From a checkpoint of a small mixture-of-experts model trained on Wikipedia.
Experts: 64 experts in each of 12 layers, 144 GELU neurons an expert, 2 picks a token, a softmax router, a shared expert of 192 neurons.
Below are experts of layer 6 (counted from 0) of a mixture-of-experts language model. Rows are named down (a neuron's output weights, with its number) and show model dimensions 0-223. Each number is 50 + 10 x the weight over its row's rms, rounded and kept within 0 to 99.
Before each expert's rows: a language model's description of what the expert responds to. This comes from a sample of Wikipedia text that the model never trained on.

# expert 18
Description: Country, nationality and political words and name endings, such as Sy-rian, Islam-ic, Army, Liberal, Congress, government, often in place names.
down0:58 49 54 60 52 65 30 54 45 42 55 65 64 50 42 52 42 47 46 52 52 45 50 53 52 60 27 49 53 55 64 58 58 48 43 40 55 50 29 48 49 64 64 39 45 52 57 57 50 54 48 29 39 63 49 53 42 45 45 67 61 44 57 38 60 38 55 68 27 51 51 45 52 39 61 40 48 34 38 25 72 49 52 58 45 46 54 58 51 37 34 26 37 52 48 44 42 51 48 51 46 46 39 40 46 60 46 61 40 58 30 45 48 46 41 42 49 42 76 59 32 39 54 67 44 47 34 71 47 50 64 57 37 50 41 65 56 51 66 39 41 52 47 46 58 44 42 70 50 53 46 50 40 55 46 71 65 39 66 57 39 47 53 66 47 67 45 46 39 52 32 51 48 57 47 41 54 62 39 28 50 54 58 61 48 61 52 51 56 62 59 66 39 51 64 56 50 38 37 47 45 56 57 44 68 68 64 77 52 60 46 48 51 48 45 56 55 42 40 53 52 37 48 42
down1:37 50 38 49 46 44 41 59 59 37 29 78 29 34 45 61 59 63 38 36 41 59 40 51 48 43 51 52 52 49 54 72 52 53 59 52 50 44 52 31 31 47 55 64 53 59 41 59 54 49 56 43 41 46 65 39 56 61 30 50 46 42 46 52 53 47 51 52 52 45 51 71 48 41 47 70 36 45 65 59 48 61 40 59 60 37 41 48 43 46 57 37 53 54 61 39 55 54 46 52 56 46 50 43 49 36 74 59 41 65 51 41 50 45 58 16 54 41 39 47 55 55 48 44 46 62 41 53 68 57 59 46 55 42 46 49 50 55 50 64 52 59 34 47 57 36 29 53 49 48 47 49 33 39 66 54 58 54 35 48 46 58 53 32 47 52 45 50 63 30 41 33 58 55 62 41 41 43 62 33 42 46 40 39 40 49 64 60 65 47 58 59 58 61 63 68 43 65 70 58 49 45 52 63 71 47 52 59 72 64 45 61 45 57 45 41 51 38 47 54 56 53 38 56
down2:45 53 53 51 34 54 37 48 59 39 40 31 46 55 51 65 51 50 48 53 61 49 63 49 60 68 50 52 34 51 48 41 44 39 57 57 45 60 34 64 68 52 49 42 34 52 38 47 51 63 70 57 56 38 45 30 44 51 64 62 53 38 59 51 31 38 31 45 45 43 35 56 54 54 66 40 53 44 36 46 69 39 73 58 49 51 37 45 53 52 48 53 61 55 47 34 62 53 75 51 47 44 55 51 48 54 51 54 49 41 58 60 61 42 52 72 42 50 62 56 50 54 53 51 58 59 34 50 45 31 46 44 42 51 65 47 31 36 40 70 61 31 52 41 45 54 38 37 32 69 59 35 60 44 49 55 55 60 51 57 42 54 46 43 52 60 54 33 65 71 55 48 58 58 39 49 56 57 28 56 52 61 53 69 36 49 49 44 55 49 56 40 44 56 64 53 50 31 50 54 40 74 62 46 44 56 50 45 61 54 63 53 30 49 37 50 52 43 39 49 34 54 31 61
down3:42 59 37 43 52 36 50 62 57 47 52 54 32 32 54 56 62 58 50 57 43 54 41 49 57 41 74 47 42 46 60 53 46 49 44 49 45 55 46 46 52 58 48 73 50 59 42 46 54 40 24 58 46 67 68 61 65 36 47 39 38 55 55 28 63 61 54 38 42 43 52 44 58 52 48 60 57 44 61 62 56 44 62 73 57 47 48 63 60 50 50 60 45 37 56 53 44 50 42 52 75 42 30 51 59 63 58 49 38 48 46 47 53 36 40 63 54 40 54 41 55 57 37 50 48 55 39 50 54 53 49 51 48 51 53 46 56 35 55 57 65 64 33 40 40 48 47 38 55 54 66 44 51 39 44 42 32 53 36 37 53 34 46 41 42 31 63 41 52 50 59 70 53 63 64 82 58 46 53 54 44 37 50 57 32 48 47 56 25 41 38 60 63 58 36 43 55 79 53 38 56 49 47 58 50 38 59 51 40 47 50 47 53 45 49 47 65 34 52 59 43 32 72 45
down4:59 50 58 37 47 47 50 74 53 55 52 38 53 42 54 49 62 72 47 65 36 62 68 69 40 50 55 50 43 56 55 46 44 46 33 51 51 53 54 43 50 45 44 49 16 50 49 19 50 59 62 46 55 48 47 43 54 53 57 56 52 53 54 48 51 62 47 41 41 77 38 21 56 46 61 56 54 49 57 47 75 48 55 37 52 54 59 43 58 50 49 45 54 58 41 49 55 58 54 46 39 47 55 30 56 56 54 64 51 47 49 43 51 47 62 57 58 73 57 51 55 41 36 56 52 50 44 50 44 51 30 51 62 54 45 38 51 50 49 67 56 44 49 57 52 53 55 58 32 76 52 57 70 45 49 58 64 41 41 50 58 45 40 29 43 33 61 54 49 58 53 59 58 44 49 42 53 53 41 51 44 66 38 40 59 37 47 57 44 53 81 52 37 56 36 41 58 54 44 56 39 48 38 51 44 26 50 47 49 31 44 49 56 64 63 46 40 57 40 37 49 25 47 36
down5:55 51 61 34 55 47 51 28 46 57 43 60 58 39 71 49 59 53 35 72 57 52 49 47 47 40 46 47 55 51 45 59 45 57 50 56 43 53 52 49 44 59 51 59 43 54 47 44 47 60 64 31 35 59 48 46 36 44 50 61 57 53 63 31 51 54 47 50 39 43 67 38 56 37 56 61 39 60 47 54 38 47 54 35 37 62 75 48 39 42 63 61 62 47 37 67 39 71 48 38 40 57 65 66 41 54 63 36 54 36 45 57 50 54 53 42 49 38 52 53 39 56 53 57 37 55 50 55 64 41 54 51 63 46 58 69 60 64 37 28 41 39 40 75 39 56 54 43 58 52 76 53 58 45 59 40 49 34 19 44 63 32 58 54 58 48 47 53 59 57 53 54 56 44 64 44 59 48 39 50 58 50 40 42 52 42 57 51 37 34 54 46 44 72 58 42 38 62 39 51 53 39 47 48 34 51 51 56 49 41 47 46 47 64 54 41 24 56 54 43 60 36 65 50
down6:61 54 63 62 46 54 50 50 43 46 48 58 45 54 43 46 54 55 50 54 46 28 26 38 62 59 48 50 36 49 46 49 47 71 41 41 54 45 30 53 51 50 59 51 54 61 50 46 34 44 43 54 67 61 37 59 37 47 38 54 59 48 69 41 33 49 45 56 43 41 43 39 40 29 52 56 54 45 48 40 35 44 48 46 31 56 50 58 52 50 38 45 58 48 53 48 47 72 67 48 54 57 67 54 64 51 39 67 39 71 40 61 68 56 35 42 54 32 56 59 42 40 48 63 54 58 50 43 43 63 56 44 47 69 52 47 53 56 42 26 45 58 66 42 41 38 36 65 43 55 52 35 57 44 45 54 30 50 57 68 51 46 51 54 67 56 40 39 49 77 49 27 64 56 51 54 70 55 57 44 64 47 43 54 49 54 42 53 44 74 42 54 38 51 58 50 60 47 58 42 69 41 49 62 51 51 48 53 46 64 68 41 58 62 30 35 52 52 45 58 42 51 40 36
down7:41 50 36 52 63 62 44 55 45 52 51 52 47 27 44 41 41 38 46 34 35 72 37 59 67 56 48 51 46 53 60 42 56 37 54 59 67 44 51 36 37 62 63 73 55 42 43 67 42 34 43 57 49 35 53 57 24 44 47 39 52 52 50 63 53 45 45 49 48 53 57 43 61 60 60 47 53 40 40 39 45 54 40 33 61 42 36 47 61 48 42 56 47 39 49 35 56 41 63 59 62 35 74 37 73 58 56 63 51 47 44 58 63 38 53 34 57 42 54 47 50 25 43 54 56 67 57 31 54 52 50 63 53 50 53 50 63 59 58 43 38 47 60 55 77 43 63 66 42 53 55 42 70 52 44 43 34 52 43 42 51 49 37 35 62 75 51 47 42 62 59 46 44 39 42 51 49 58 52 41 47 70 36 63 54 45 49 44 43 50 42 50 41 48 55 56 62 63 41 47 45 47 49 62 77 46 56 52 37 42 37 51 50 47 53 60 39 59 50 46 65 48 46 52
down8:58 49 56 57 42 56 48 50 56 37 51 35 48 39 86 34 38 54 52 47 56 41 54 69 46 40 41 60 54 50 50 61 31 44 59 42 58 58 48 62 61 50 58 40 47 36 65 45 55 38 40 40 49 46 39 42 51 68 43 58 67 37 55 55 45 51 44 39 46 40 50 43 50 37 61 43 79 46 31 45 54 35 58 52 66 56 58 36 58 47 50 56 51 46 54 48 63 65 46 38 44 54 54 52 44 34 32 53 39 47 65 54 33 58 55 67 39 48 56 58 66 40 45 77 47 39 66 64 43 25 42 51 49 33 60 51 69 49 38 43 46 34 51 61 50 52 48 39 45 66 75 53 48 40 53 62 49 56 55 57 49 49 62 50 47 61 40 38 57 42 49 56 55 50 49 57 54 39 38 61 52 45 55 51 62 21 56 56 36 48 47 61 66 54 66 34 49 49 48 58 53 54 50 49 65 55 51 54 35 41 64 42 41 37 55 29 48 62 56 48 51 43 47 39
down9:63 48 55 42 59 36 56 44 49 47 44 56 26 48 64 52 52 51 64 45 43 57 58 50 51 68 48 50 52 38 51 43 42 56 35 67 28 56 69 52 45 73 51 33 37 40 31 50 68 57 61 58 62 68 47 55 48 59 49 50 50 43 29 62 61 55 46 54 36 70 39 50 66 55 40 46 51 35 52 68 56 46 62 54 46 52 46 59 50 40 54 52 67 54 49 37 57 27 50 46 49 57 59 61 58 44 41 52 37 49 56 33 40 54 51 49 61 68 41 36 31 34 48 55 51 47 54 63 53 33 48 54 36 60 37 37 37 50 66 50 43 38 43 57 38 45 62 34 27 44 52 76 41 40 54 57 56 46 48 64 47 45 53 45 64 45 38 56 57 55 49 53 49 60 60 44 68 65 39 50 58 40 57 44 43 44 48 40 41 39 36 37 56 65 59 62 49 49 55 57 63 68 36 53 46 48 54 61 35 54 45 50 55 48 42 55 31 49 38 46 57 69 59 55
down10:68 38 60 63 41 47 44 47 55 35 62 51 59 37 54 56 44 55 40 57 44 42 44 56 48 58 47 47 53 62 43 43 45 18 52 60 65 37 68 52 52 52 64 56 60 38 29 54 49 63 53 50 32 47 51 33 28 35 38 57 59 43 46 49 40 38 66 62 49 38 60 49 42 50 54 31 53 53 44 70 59 49 51 40 69 48 62 46 52 39 47 37 64 47 46 48 46 51 47 59 53 47 64 30 52 49 60 34 52 48 50 59 47 62 32 35 39 48 60 54 48 31 58 42 69 66 63 35 56 44 62 54 42 45 47 48 56 38 61 68 56 45 55 62 68 53 47 68 48 54 32 43 60 50 55 43 43 49 40 46 57 43 61 49 48 51 59 35 47 64 58 42 44 31 60 49 33 53 44 54 53 46 45 52 39 62 60 54 45 60 64 52 46 55 51 50 65 47 45 39 70 52 40 35 57 45 38 43 69 31 34 55 67 49 66 58 36 65 50 58 42 59 47 56
down11:52 44 73 50 36 21 59 45 51 49 36 53 46 54 49 45 60 44 52 51 64 55 58 52 49 54 54 41 51 26 54 49 37 47 57 35 24 39 67 60 50 58 58 49 41 52 42 45 59 46 46 44 66 53 74 50 62 61 48 55 42 40 54 41 58 76 39 41 60 71 45 72 48 35 57 65 63 41 58 74 59 42 68 45 44 49 57 54 45 65 56 57 51 38 40 38 38 55 45 54 41 60 43 59 44 55 57 63 45 35 64 45 40 40 39 53 61 52 45 65 46 47 43 56 39 65 52 49 64 49 36 61 42 29 54 35 48 52 57 59 36 50 36 58 44 72 59 41 49 59 50 35 55 51 41 33 63 42 59 49 65 50 53 61 46 54 44 39 54 31 40 43 65 50 35 56 50 58 39 56 47 42 42 50 51 48 48 56 43 49 38 43 42 39 30 50 42 57 60 45 58 52 50 51 46 66 36 46 39 54 54 59 42 52 54 59 58 41 61 75 55 67 52 53
down12:53 51 53 46 26 59 57 60 60 40 69 53 33 62 42 56 46 48 39 48 46 52 49 56 31 44 45 42 61 56 39 69 64 48 42 59 30 58 41 57 60 56 45 53 37 54 39 61 63 51 50 62 23 53 51 45 57 49 41 45 40 37 41 45 58 56 59 41 65 57 58 59 39 51 65 64 51 40 48 65 40 41 49 55 65 44 35 43 47 49 47 45 72 65 48 58 41 44 40 57 62 58 48 45 68 52 52 58 51 35 45 48 48 38 67 54 42 68 48 57 56 59 56 46 36 45 41 52 48 41 64 55 23 39 32 46 35 58 72 36 61 63 52 56 71 42 45 51 44 45 65 56 19 31 48 41 45 51 41 45 47 50 59 50 41 42 35 53 62 43 62 44 48 55 37 67 58 58 66 35 53 56 42 34 51 53 48 47 65 46 64 50 53 60 62 48 46 69 50 44 36 66 52 50 51 55 40 45 51 50 49 54 52 68 58 54 41 48 59 38 35 52 52 39
down13:55 66 56 48 58 47 49 52 41 54 37 39 52 34 40 69 44 52 59 54 58 43 49 44 42 60 49 54 41 42 29 67 49 43 37 45 56 35 57 53 59 33 36 55 56 70 43 59 59 46 45 43 54 51 63 25 50 57 61 40 59 42 71 39 45 50 39 64 51 29 50 49 39 54 48 79 41 51 72 42 48 62 29 39 59 32 46 54 46 49 61 55 39 46 53 66 64 45 65 56 59 39 72 34 33 50 50 47 55 67 65 61 58 54 37 58 43 51 37 68 58 51 40 42 60 70 57 45 40 69 37 57 40 42 45 76 56 51 53 53 44 46 53 37 29 41 41 64 38 45 50 49 67 62 52 68 40 59 51 44 46 53 47 47 42 59 56 46 53 75 39 39 45 46 56 55 46 39 65 55 36 55 38 55 45 61 55 61 48 56 51 58 51 39 41 52 38 48 55 42 45 44 55 38 67 53 54 47 65 54 48 45 55 43 46 51 53 42 47 47 50 39 42 47
down14:54 55 58 64 54 49 48 48 64 54 50 52 58 68 44 67 47 47 57 42 51 58 47 39 35 47 56 44 66 65 49 49 57 59 49 37 60 59 44 59 40 48 53 49 46 44 17 61 44 50 58 34 51 49 45 66 50 36 61 51 52 62 64 59 53 48 51 67 55 52 33 83 56 53 55 51 45 73 56 55 61 46 48 52 49 47 61 39 45 44 51 58 42 44 58 61 72 55 49 58 56 51 62 61 51 49 42 32 42 45 54 32 49 48 50 38 61 43 54 39 65 46 57 70 35 46 62 56 48 50 35 60 29 37 34 43 50 38 52 49 48 40 45 54 57 66 41 43 46 46 56 46 57 51 47 54 58 21 55 53 63 48 41 80 58 38 45 33 47 49 46 57 29 45 50 67 51 63 45 44 38 45 42 37 44 38 59 29 54 68 45 64 52 52 43 31 40 48 38 54 44 41 54 48 49 54 44 29 57 50 51 42 47 48 34 45 56 55 43 57 30 67 48 55
down15:55 37 55 45 65 51 55 48 40 48 48 72 59 47 48 40 69 67 44 46 66 46 44 68 50 38 69 42 49 53 66 56 45 36 50 50 41 48 74 65 45 46 51 50 57 56 18 55 51 56 48 57 39 37 58 37 66 42 52 45 34 71 55 58 52 49 44 44 57 39 76 41 48 56 36 79 52 38 58 50 43 67 39 58 54 46 47 40 42 32 39 34 49 50 59 53 48 53 56 56 44 35 42 35 51 44 66 54 45 52 37 57 51 56 52 47 44 47 52 49 48 38 59 49 47 52 48 52 58 57 41 59 50 46 36 37 56 51 57 56 41 56 57 54 52 30 35 63 45 37 48 46 46 47 54 67 35 42 42 47 51 39 56 51 74 56 47 51 40 47 42 41 46 55 34 50 40 35 52 47 41 40 60 70 52 55 47 61 63 46 38 50 37 60 36 47 38 43 42 46 38 31 72 59 57 55 48 50 56 56 45 58 78 60 56 54 42 60 34 72 55 59 57 44
down16:35 69 57 54 40 57 46 49 35 44 62 53 42 58 59 43 38 51 47 61 29 28 71 40 20 36 56 59 53 40 46 36 59 50 52 34 39 46 56 55 51 53 48 46 39 55 53 51 50 36 71 60 56 64 56 46 55 74 44 42 40 41 54 57 46 45 45 39 45 63 40 46 58 40 42 43 58 51 48 55 46 52 64 48 42 54 58 48 23 73 55 70 42 52 52 60 40 48 63 55 41 47 40 56 54 46 60 36 52 43 59 41 40 56 60 57 56 51 51 56 53 47 62 54 42 37 54 44 51 32 52 42 34 47 57 63 46 62 47 49 68 42 66 37 60 28 52 47 58 64 63 56 47 44 36 37 38 40 69 45 50 41 49 56 43 52 49 39 52 36 49 53 70 53 45 55 57 43 58 52 40 65 44 41 46 31 43 56 65 51 51 74 51 57 44 49 63 58 70 53 29 63 46 49 70 69 63 60 35 43 54 42 41 54 40 39 57 48 55 55 48 46 57 51
down17:46 67 62 79 55 57 31 53 58 50 40 62 55 57 49 61 45 50 64 53 33 39 47 54 26 55 49 59 37 56 65 28 53 45 45 32 28 43 40 42 41 67 52 58 62 41 39 68 40 36 55 62 48 30 49 44 41 49 53 61 59 57 45 60 53 40 64 38 42 60 40 43 40 61 41 52 49 44 49 24 67 47 46 43 60 59 40 47 55 37 66 40 64 50 62 40 58 57 48 70 55 52 56 52 47 50 48 45 39 58 42 41 49 40 39 46 59 44 43 64 61 54 45 57 38 54 33 56 43 49 62 59 50 50 58 46 50 50 54 40 54 53 46 42 43 54 58 67 38 58 39 50 56 62 59 52 50 67 35 55 78 70 46 34 47 52 49 33 35 52 47 43 45 53 48 48 41 61 53 80 57 45 53 55 32 59 50 35 47 40 77 51 33 63 59 56 52 53 50 50 43 52 51 58 45 52 56 44 46 47 44 60 47 51 46 38 41 70 53 36 49 48 58 49
down18:27 72 49 44 53 64 64 46 45 45 42 27 50 45 64 40 52 60 41 24 49 75 58 47 57 42 45 64 49 42 58 45 56 61 63 59 44 45 33 38 67 47 57 49 50 46 56 57 64 62 50 62 65 60 59 52 26 79 51 40 70 36 51 41 61 44 57 46 53 41 51 46 46 52 52 51 49 33 58 47 47 51 53 61 47 44 54 45 31 60 44 57 51 48 52 57 37 51 46 34 48 48 55 43 43 44 63 45 61 58 49 43 42 54 49 35 63 48 57 51 40 53 58 35 46 56 59 39 48 40 38 38 52 49 62 72 51 44 55 32 51 54 56 50 63 43 38 40 60 52 61 56 43 42 26 47 49 46 38 39 46 51 61 52 52 55 39 64 44 47 62 55 72 54 55 40 66 45 55 47 66 55 48 56 48 39 35 27 33 53 46 48 56 53 63 47 46 42 56 59 51 45 57 43 54 73 30 48 50 53 63 54 55 60 46 30 59 45 54 63 55 60 32 28
down19:53 59 71 45 43 43 42 41 50 54 82 46 45 52 46 31 62 42 47 41 55 60 74 48 53 47 55 58 35 44 52 54 57 51 46 49 46 41 44 47 51 57 49 41 57 41 44 29 44 58 67 45 61 60 60 60 63 56 55 61 39 58 44 55 54 57 33 48 56 41 62 58 41 44 48 39 29 51 47 38 55 53 49 50 61 56 49 48 47 52 56 54 55 46 44 24 41 50 46 46 57 45 50 57 56 65 53 64 51 40 51 21 38 38 81 40 55 51 44 42 45 60 54 28 46 52 76 70 53 52 54 39 52 44 53 37 60 64 65 67 41 64 38 69 40 37 51 57 43 43 56 43 53 46 39 55 38 51 34 46 65 32 45 47 44 56 37 58 57 58 39 39 37 50 69 24 47 54 69 66 56 44 40 72 48 45 48 55 69 51 45 49 53 46 39 67 41 48 45 49 59 55 52 46 48 59 42 59 43 50 40 52 59 52 50 40 55 58 37 44 52 37 51 58
down20:41 54 50 51 48 62 53 48 51 51 53 35 42 73 42 50 67 65 42 48 36 43 49 54 51 40 69 42 47 61 55 55 39 59 48 42 53 45 36 44 45 60 48 46 54 57 61 50 43 39 53 32 35 58 29 45 62 42 49 45 71 48 45 61 31 58 55 56 68 51 49 45 53 24 57 58 47 60 54 34 82 58 46 63 39 48 60 44 52 44 34 43 51 46 49 43 50 45 50 69 46 55 46 39 50 64 69 52 52 46 46 37 39 57 56 41 35 30 61 73 57 46 42 61 53 57 46 53 60 44 53 47 47 49 64 47 62 42 47 66 37 63 49 58 52 42 50 70 53 51 44 44 52 43 42 52 56 51 43 62 66 55 23 32 40 46 50 74 37 41 58 66 28 51 58 31 43 61 49 55 60 43 39 30 52 51 67 58 51 47 49 61 63 49 55 43 52 50 60 55 49 63 59 56 46 55 60 60 63 54 41 41 58 33 30 46 48 43 44 57 33 41 43 56
down21:41 61 50 61 63 55 46 36 50 59 50 40 65 58 26 33 51 39 54 40 33 43 41 43 47 43 64 56 51 69 63 56 52 66 44 47 53 44 43 56 38 28 53 48 48 48 67 48 45 34 37 38 52 46 66 46 44 72 40 50 44 48 58 45 58 35 63 55 60 53 36 43 51 50 59 45 66 40 54 33 56 46 60 47 51 53 57 38 37 49 59 66 57 36 59 46 54 63 42 43 44 53 59 30 51 48 57 40 44 57 68 45 67 38 49 60 56 38 51 39 45 56 66 45 54 48 51 54 46 54 43 39 71 53 61 55 56 50 32 33 43 56 57 52 51 64 49 36 53 44 47 52 37 69 57 46 53 63 51 55 48 38 55 50 49 54 51 45 46 29 50 66 53 47 47 77 76 38 47 25 27 44 35 34 44 64 51 52 62 72 51 59 46 34 47 59 46 54 65 52 56 48 52 62 45 59 55 43 59 35 61 47 42 60 38 64 50 42 38 56 39 56 50 56
down22:33 38 38 50 52 51 66 53 41 58 59 47 45 52 59 50 52 37 55 53 36 52 46 57 49 43 61 25 46 50 49 42 37 68 47 61 39 46 27 48 53 63 50 38 60 53 48 33 63 57 55 51 58 37 61 48 52 69 59 55 46 48 36 62 53 39 60 55 59 44 39 49 46 57 50 57 58 48 57 47 46 37 66 56 60 46 40 44 57 38 73 62 63 64 45 55 38 35 52 49 40 57 44 49 45 35 47 42 39 73 69 44 39 48 37 54 42 44 60 56 47 41 42 43 50 55 59 59 51 35 47 43 57 44 69 68 45 53 48 49 45 41 41 80 67 40 40 35 50 67 57 59 46 47 47 67 63 36 37 56 45 52 47 56 46 52 51 25 39 50 58 58 51 39 38 76 57 53 45 62 60 57 48 44 39 39 50 38 45 49 38 35 58 71 52 23 61 39 43 55 49 37 47 49 62 64 40 57 44 59 48 57 53 32 53 59 41 48 63 58 46 57 63 51
down23:65 40 50 60 47 55 47 50 41 58 59 51 56 55 35 43 38 42 58 48 66 40 44 44 57 48 43 57 67 67 46 59 53 50 65 63 53 29 61 63 37 46 71 40 49 54 38 51 60 47 45 36 40 60 47 47 42 28 52 56 47 44 44 65 39 58 47 45 73 51 52 35 34 61 32 32 71 49 45 68 39 40 60 59 61 48 51 43 43 20 46 65 42 52 22 57 42 35 51 33 46 40 57 57 59 49 66 46 63 46 50 52 31 54 43 46 49 67 43 51 46 56 44 41 59 42 64 50 47 52 41 43 60 36 48 52 28 44 64 41 46 65 51 41 59 50 44 54 44 41 44 50 49 49 61 49 55 47 36 51 62 48 66 64 59 44 47 53 56 38 42 54 29 55 40 55 66 47 59 46 60 56 29 53 55 53 41 33 53 58 54 43 41 49 41 43 53 64 53 49 60 44 49 49 44 50 44 51 62 55 67 52 67 80 46 53 51 52 64 38 52 61 54 61
down24:49 57 45 69 51 71 43 42 71 44 45 59 42 41 39 52 35 55 48 59 50 56 59 36 65 38 57 56 54 55 45 49 64 61 40 55 81 44 56 48 48 51 38 34 71 49 47 57 60 49 48 57 37 37 60 45 59 44 57 54 59 44 42 73 40 55 48 41 64 53 46 55 34 54 70 45 39 57 42 51 24 51 43 50 68 61 45 61 47 53 36 46 43 40 60 49 36 63 35 52 44 32 51 55 36 53 58 66 64 35 52 68 38 55 33 48 47 63 32 52 44 48 36 40 40 57 48 32 61 53 50 51 44 37 49 46 67 55 55 56 39 43 42 62 50 45 58 50 53 50 47 43 49 52 38 46 42 49 53 44 56 34 46 42 36 60 40 52 51 63 51 42 39 51 65 39 47 58 50 48 60 43 46 77 38 49 73 42 46 48 61 27 52 52 65 53 56 51 57 53 50 67 38 53 44 52 64 67 48 50 64 45 52 52 44 42 60 33 68 39 37 31 54 50
down25:43 51 49 44 60 68 61 52 59 40 51 48 73 79 49 40 40 56 46 49 51 46 73 37 59 58 44 35 68 64 41 60 24 26 50 33 48 47 64 43 41 52 74 47 57 54 63 32 46 58 58 32 59 43 38 37 45 39 39 51 53 58 52 44 34 25 40 52 35 54 50 49 46 51 50 51 57 50 53 52 42 33 44 47 63 56 71 40 49 43 49 62 52 55 57 60 65 56 48 48 43 46 52 50 67 64 58 59 20 63 61 58 50 42 44 53 50 29 48 56 45 53 47 44 63 63 58 41 39 41 35 58 49 56 42 53 53 42 40 50 62 45 61 45 50 49 44 36 43 53 54 41 45 50 51 69 47 49 60 51 50 50 42 39 53 59 61 56 37 69 48 50 56 43 41 45 76 33 49 34 56 44 41 57 48 52 51 56 54 49 42 62 53 33 57 53 48 42 60 50 51 33 53 37 34 44 56 45 76 47 52 48 56 55 59 58 44 62 54 59 66 50 50 41
down26:52 45 60 51 41 43 41 40 43 50 32 51 58 62 51 52 38 71 57 58 55 44 47 39 60 51 42 35 48 47 63 49 50 43 40 47 47 53 46 57 57 28 54 30 26 45 53 44 68 40 67 48 41 57 49 38 49 50 54 48 45 62 58 50 52 54 41 46 34 54 64 50 50 74 47 68 51 59 55 59 29 49 53 46 56 48 45 52 57 52 51 53 52 48 54 62 25 50 54 34 60 33 69 37 55 46 51 38 31 38 59 36 45 48 51 60 56 52 58 64 67 65 47 59 41 53 38 49 48 33 44 51 60 34 35 25 60 45 47 54 52 45 35 34 64 61 45 59 48 52 48 58 58 41 51 48 42 49 50 65 71 47 70 50 35 56 46 62 39 58 61 49 64 42 49 64 51 62 52 60 50 52 54 55 58 35 53 32 48 68 35 60 52 57 60 51 48 64 44 41 41 52 42 58 52 30 54 40 73 52 53 31 34 42 64 50 62 73 51 42 38 60 58 53
down27:48 52 61 38 50 51 43 51 54 46 60 41 31 52 72 54 60 54 63 56 72 71 48 57 44 39 61 44 43 53 55 51 55 46 47 57 48 60 62 36 62 55 51 40 39 50 45 55 58 34 55 39 43 57 40 51 60 52 64 34 59 47 52 40 48 37 49 65 34 53 43 67 47 58 43 61 47 59 51 53 43 63 57 46 59 42 69 57 44 60 48 59 53 45 53 61 40 70 51 60 56 35 71 45 49 28 58 52 48 52 62 66 53 51 63 44 49 62 52 18 50 50 59 45 51 55 38 33 60 56 51 55 44 20 37 38 52 27 49 55 51 66 58 46 51 53 45 42 58 52 35 54 60 53 37 48 43 45 38 43 43 42 50 46 55 46 35 33 49 65 61 36 54 40 52 35 61 43 58 31 53 50 72 39 47 28 58 43 45 39 59 47 59 70 53 47 42 45 37 40 46 50 53 51 65 42 46 38 60 52 49 59 63 39 66 46 41 64 71 43 52 48 40 35
down28:52 44 54 62 70 51 47 57 52 47 56 40 62 38 49 46 44 57 58 56 55 54 58 72 62 64 69 28 50 60 31 49 55 70 32 51 40 44 36 44 53 41 63 45 72 61 47 42 41 60 59 44 28 38 55 37 32 54 54 50 59 41 58 46 41 51 73 54 35 54 62 44 54 38 58 42 47 43 35 30 46 52 42 57 56 37 50 44 50 45 62 49 60 44 64 45 54 60 55 47 50 37 60 50 31 44 53 49 52 57 46 65 57 41 38 49 33 52 46 69 45 60 54 49 60 67 59 52 49 47 53 45 66 56 52 47 42 41 46 48 47 46 45 66 66 52 60 66 52 65 42 26 50 51 69 59 46 57 50 63 69 52 51 47 56 55 58 37 38 55 30 42 34 41 46 40 43 43 50 51 35 25 54 35 35 45 63 48 47 57 56 44 41 57 41 58 39 66 39 50 57 41 51 51 42 52 61 51 40 51 58 49 58 52 39 44 45 36 67 58 53 21 60 58
down29:43 45 71 57 40 55 66 44 53 56 61 35 57 71 39 53 54 54 41 61 67 74 66 50 42 47 48 54 64 60 56 48 65 53 56 48 39 49 44 60 66 53 53 69 41 62 26 46 43 47 43 55 56 35 47 50 79 51 58 57 49 58 58 52 67 48 51 35 47 69 63 45 48 57 41 39 52 43 30 60 56 56 50 31 64 64 49 38 35 46 53 48 56 58 53 60 41 55 36 56 43 62 49 58 58 59 68 46 45 42 48 61 55 46 42 48 43 51 58 48 47 31 58 66 43 58 35 58 53 34 36 49 43 59 39 59 42 48 30 37 48 54 57 36 41 52 35 49 46 53 42 60 39 27 37 41 49 28 58 27 46 43 59 59 40 44 48 39 55 41 52 54 54 66 37 70 47 44 44 45 53 52 52 52 34 40 37 36 51 73 50 50 45 55 47 53 47 49 49 35 42 55 59 59 50 48 35 42 55 44 41 49 69 34 44 57 61 59 40 57 42 49 46 59
down30:43 55 58 52 65 56 52 56 51 42 60 54 51 64 39 42 40 53 43 49 34 45 72 41 59 55 44 57 58 60 36 37 58 60 52 66 38 54 36 53 72 56 58 38 59 49 51 41 33 42 53 48 50 39 40 55 39 54 44 53 39 45 49 59 43 30 50 48 60 65 56 48 62 53 49 46 51 45 35 53 49 53 59 51 38 72 46 46 41 59 46 71 58 82 61 53 47 50 70 50 55 36 43 54 59 35 56 39 47 46 66 61 52 41 54 66 37 50 56 40 43 58 83 49 41 55 58 56 35 45 35 44 69 56 37 45 41 45 33 50 49 26 52 43 59 38 50 52 48 51 47 62 51 38 38 45 58 51 67 54 56 45 58 32 44 43 40 66 52 57 33 39 49 53 55 37 70 46 57 50 48 53 44 34 59 47 58 42 49 51 32 55 34 71 35 48 59 44 57 59 53 58 54 46 53 54 61 46 57 52 44 58 59 27 59 67 46 61 42 42 54 29 48 44